Weights of a small mixture-of-experts language model, trained from scratch on English Wikipedia.
Training: a variant of SOAP for the experts, 4892 steps.
Below are experts of layer 2 (counted from 0) of a mixture-of-experts language model. Rows are named gate (a neuron's input weights, with its number), up (a neuron's input weights, with its number), down (a neuron's output weights, with its number) and show model dimensions 0-255. Each number is 128 + 32 x the weight over its row's rms, rounded and kept within 0 to 255. Numbers have three digits each.
Before each expert's rows: a language model's description of what the expert responds to. This comes from a sample of Wikipedia text that the model never trained on.

# expert 22
After-preposition words. Words right after in, of, during, such as honor in "in honor of", War in "World War", plus temporal during and until.
gate2:105064159119090106097042143125080140114140141155094116089155108148105151133151079107071125160137128156091139118152135098155112079136136099116084132127132141133107067126038108140101135142122094133175125082087090149117113126095177150201105142160125131123097130129096174124127123170121156174198137099175121098110113090123120172092146093134159085074133135087137127100154171103183096086109133087184101154175169129136126181154200094122119150130123072113091125127085090125095105111122120104173163071152121182177160161100080188156120146105138053090175181156117145123140145155116131066120127104163126139099070118110141078121132055113148115151156189179139130103096070159171114179134161077100103100151151106175157173153165162110107078103104146110154139117076145162100049167163117
up2:192143118126167155136157113108078119193116052097123147174106105132127162123160153106112142080182122092165073180113101177135170120123068209148108101079116134127070132095110096165093114115120152106129137124180064138101157119147132080169098149090088160100141179097166109077110164114124056172131120107139153101141113108128137157105128148134133173101156177152093138165135106199139068157142092189114130137079105101118160135131085152202138161083166119091172091077148121131089156160146108151112139122133111120183147221128046111157137142123188172149126139072123157133156139120140100113151140143152089117122162145104125140103142125081128202118140140129114188110077124176162144079139110191154136085113146168081133102173123085135144150129202082129131141109133108059136160174098126
down2:099175154111187125118115138128123133091128119123071112190109158092116097114142130187091158091130082060160148139111057055146158100184129098136131105170114106119136158111108153139135102119188072115045148078110151122149136095104221181156160123141120194161190155117155123143150110118078129210130090070150079115144186148149127091119143113095105103116113154098159084160161142096174130134200176116121159152109138114151156154090119137156100101136148109111131120152115121093222164130151138214128169172107093150123106139047145112138120132125215135122106120112139065120119142160143183113169145069156140114166171137101127108097106129163140100119147151089129129129148165112119095154155121139138141126170135139075125179144076047100142140158098140144120071168110158167134167105158143

# expert 55
Counts and table rows. Number words like two, three, four after in or at, plus line breaks and pipes ending rows in data tables.
gate3:166081150156095105125131124116116140143117109095118129110119169245124153120143116132123108135146151133175155168172131117120142125134110116128128169139147141127160141125221094145095151098143075089076186162146113113117141181122117174102137129131179188146055154082136115145135064183080159144111183143088162092051100150097111161132161206122147081151097130159125126115091106088135099165150144139121102156127107153114122122095090111103168088158083139041141100144097163136107135105078131159103152201126134123144149094131061083084077082150161113158085148139120103129123156182101131170097133187134092068118132128161144092165117160020125161151094114110107153141127121078054138122167176118119069108106162153133131093157128103128193140095110138157102163105101120101157107060094138
up3:131128130145088052098149152105123170108110131094079151149086143154098104120120100175128113134123060135128180133113114117116179108079085095130123156124138164126132159097143090129091183118118068100085142133129105093155121156153188164131135184087156154164093119152178124137141080151108160064070165185087142102061111144145127175159073148121172121146126093128111106124151101096127148162223117152113119110158109189138137171076103113065151086122114115122142173148078160121119113093084126174046130129099175159089106145137071100117101123143159115126122091166100147137123170184083106131073067165099064133127101105133122147109116156076091124164050114151103141153149121088054164140093184132141113102121147137147126136124090110110173128094221067123096153111140151180133115101094067
down3:142084109148077090108082139112143166142147159112062073132103102038143124097145144096124126171151093141148084143116144180144096145125122139159100144121092067123128106137109195102138115100098124131149047101117122205059117123130091165122182178109120113169104112158101074133124137057071112109086136175159129129106109167106153079178170160124114217107115144142126138105198131174109186093106136065165112091141156086083139158094158127121135152096146115139145084167153151131143139114172174119152069047086057167137110093153127084137106074129152092092140144095086179111142104147118087155121160102127166167093106079113152192109156114114118121136175124123155113133111152127064182149049145128131141150173113160082118164150090160149130154115104137129100129167128083128143177102149100

# expert 28
Of in fixed phrases. Of in set phrases like "Date of birth" in squad tables and "As of the 2010 census", plus infobox heads like birth:.
gate2:128166132153130059113161128145092146088126154164145161118125092102142088102113126134133184183163102203126152089113118214133102147167107130127107102133117092140167149173120197099110123112062097129136144102139100122140094114144135117118082108128145158111067088117100149113089136143067097129088163048133120114105116136128100097081158117084166106111078158139091158096107167162200168126054108182097177128091074106121134136165121171104165116093141161204047143128145120075108124204126086144140118141128147120138114122197183135112129076130116148158110131115152121139114108106082182134106122185172140066146098184142126173125086098129159112093113152072105101111127117174151059155103128164063153164156137109117114082109122087168105062116119071143194171120089114114093133092106124
up2:157164108098122146109163190131109108103142160123128144140138090153128111123165122108063152204099153143126166105177147061108123121134141108120114124128120090112150178188117111125169163106156105196053085114113123181137104119109091142175090118131138121122145110226133153091133115085142095101078150125198067140142130114175087112048063142114107115135111157143072119162107130120141127153075080195147162101165081067165119167192171143079123136099225096100111129200106155060099157149120150105125099087157140096073137151123139076128134149107138148125133150117134140144135115121100149088157134170204075136112134118117092133092114069171161164135149125075149158102111148167082100120160135070168174121113145156091120140181118105164087128173170130161174115111091129128149151123117086
down2:079164147145107125125131124125126112145141081177142116169109114111087177150114117144087115167085158130070131098133091084170106105094153196060113174077106121148109113127129177149156119097154059100157125210102094145100132086128105078110088090168157153133093123160069076117176136162162151116086146102114120147111201127091131147113102136178147125155118156126094125122169061097162079124154076082131128145158122122163126167138135157101111103120095148153136144165149157153146164136117139185106181152097092135160185135139073093152119113170078098064158103114115157180125147162118113052137096091129177089154134191136137076136106118170139117085129067086114149148172145133130154127156158137149180103105146021155110170154136133101177099157127131116119096089185191149175122148095049

# expert 12
Commas and concessive links. Commas fused to word endings (ed, ous, ers) and clause linkers like while, although, However, though.
gate2:118182145148125158101091114100114095072119082132115162156152144141123140156133151123112112131133137131070114090160162141109140156156136146132078130082150194162073144133154145115139120164128115111113116105150061140117143102094145109100131093105131132144106170149174101109171095166101082149157078192172122166090070207160170072154142188129138135089135048154114134089119173112115152118210164106119107139096085148101085121094160146129135157097094179114096205059127154165128136133160116162088164096119132145105071110134118143142163185070183107160082136116112124147138101122104218117175137146087120131122103120147153159131149171148149116135118186154125173192117138197169136103087087136091120135078113111079178173181122108066065126109153115096158099075123155182115048140124123
up2:081075128097174167121089155164121148191176123196113115123122112161124111065145107093125130144151090163146102146121082078126132106138151160096134107172122128123153112123126090148091152116152132181140126181104183143084136114142149109114128125060164088099111103151088099158132172119125121117170163089103183129157130067084060050170144082093122158163103110074135138160135103150121139092157114135138136171125194166159153104177149141147110138130110106085195112206116113134166083132100085104136080100077104136149149108179151078095108071166102130112150131169081116150209162109143098136100101072069167106145114162109139119222124129126112099160138116091128183097129121114105040118097212151127158089143095170175131102134093177126165125150133110127119120155110127145155191076154122
down2:106094157202083154171110091169139092162163101152117132224195155167063103093208111114119137156141098111153119087104151110109156085114179095178044160092145095111124163143126063135129145096056162107078128142143123168103151159166095106107149124121167150096129097124123093066105193137166116125106153132118090184092093131076074088133147149107121155149112097072093116135138113161093158156136143112164081146112082106112126071137137163136078106101122173085156116180101135164120080134138130142119114108139156187089122070141106147112119146155146113124117109120124146062126118103125129116154168153131162148143113104084117057120105198066083156099115130139153132134162110142152151140105106122154110149053131130141066136132182093102145092116080150114187175123093042140173166139114101

# expert 54
Sports tables, team names. Line breaks, pipes and name pieces in sports results and championship tables, such as Nets, Tag Team, Formula, 400 metres.
gate2:134084138160130142170149085080163081194112097152080141162132145136058098125101096082120106150088121163100169101115157152147116141062087051124169111165091146110141137058129151156202093107114107171139090150098162187111177200097075140147118073101114113145149120123116125143125160113114131130117133088107227093121115114181125123163127115165123094141164137150220115140120109087147109195147151143163117116107110123194066133169093126096116152080168128155156128142094129147154121162114130161093118135118152095132085125136036150145127109149124104077107128104163188087109144145170120126080081159126107165117133059090100123140051075143165092133088117134134106124123070150139109089126171153107123136127113153121186074126101124110157213138126125173153125076117159170152107103179133
up2:114203158123106102109080186131077103050135155108149126094105155128128146119104119176127149119206120071093131111095140148124109141155136154130150139146111139106105142127138098049109146114157144134121159154094116091174167158102192100121160198123138102159123124107101132131119125053135046108162186154176107128143139109166128139063114089131160150071092138117121102133150140134139145080108124190103158106170091153065156108140159110101167142121171196091131178050167089112144096152172197105177139115161119132105101097101150146099147125117152079112143104124093102120126140084109110127109082130069137108184069119176091147088158153134081137147088175163164115165096095138150163157168085159207120133100169174127157190110159127133165061119144119115139083089125094070159100122080119
down2:084083141105082106145133125129119122080125031121089026098151137138051154115095221086121129165122130178149179157107124062104091060117092119119150084147184143164110103143125146183134124120125193089080092120102149126120130164098144103124132110151129120111131175097124132187148154147100100143152094109121126145150085165112094093066150137152188098112071183149087181126184121158139141149111142155187108109074150141111172117121160178150122076094084148098100141096127131149127146067190046173094133164122129140149136123141124162126101146145164134112119104117121121152112109100098143141154158147134154133137136116147177177132102105145056139151072099103173124067114151112101155163135083141093087113138081185056077157130154176126109134109118174129175139138102053127148089123125116

# expert 10
Coordinating conjunctions. Conjunctions and list-joining commas between items in a series, such as and, or, while, but, the comma in "nudes, and".
gate1:199168191135127140169114111086116136128139105087123135159078101149180128108104125067136055137077127089106109188141110155116089112134139161114128144095178131128133142092164126195145190135122137141141140097140105203146183140125108095146064152184066069155048160104101120082142134144119118110180068147159099161137095044119152140173128096091119143111122131194171134088112055119082171127159075080100090119138139137163151086131124165160150125100138094117054144090139195173185134122118105101125138151167089162112142103127144091136146176091181108078177131117112132105115100113135048199168162185103131107128161140109106114145080096203157135134091115167103173125155104143119109142137106171072137163114161130152127162139127120141139116135128171152162136115107119132092143158180130
up1:107161162159155144128097113099127107129130176117134155170134069142160137150198130128124145087111097096112123160118150216153123139156125162112111165095118122111128058053157132168106175119125091125152134092126092170125179077107167124158083084105035090157087156121143123092123104147145113085111059151130119128094092104160144116147120186070073129115163119078161096145130097174157108145130097066097136119151115097173204083157181142138107112139124097053109149114095137142155134128108128105173209182123072063169087182106127117129108138100084127121140155128145112107151150150134108133148124162108107119148103084089126143125051125192204105101116134186100084195133125122155118170156134130034116122137170124155117146093111119125099142155149167138160165155151132155097133205156096
down1:084094162182067117182137098144147137135146095124132107132143134070123136137177174123144178161101172181082049078125179136149074151105126101148117147171090114112153128135100175142147136120104136163079152134166119119104094095093117160108115103091119092103104133048129132104183113123087156182132179109109175128121134113181126103149127151103085126109094169093150085110089124165149097133155095105114080157205074127145113109133139151120063108162105167128210157146148156117094094102160118107105155147025122114118137132167124160108116070123119096133188144130129099120164095063091118096128169098143140101126114112110113193139142116114154181120161099091150134031141105167112051124097118084097115168193117073160178150140147147126134112136142108131201173122114183179162131097129163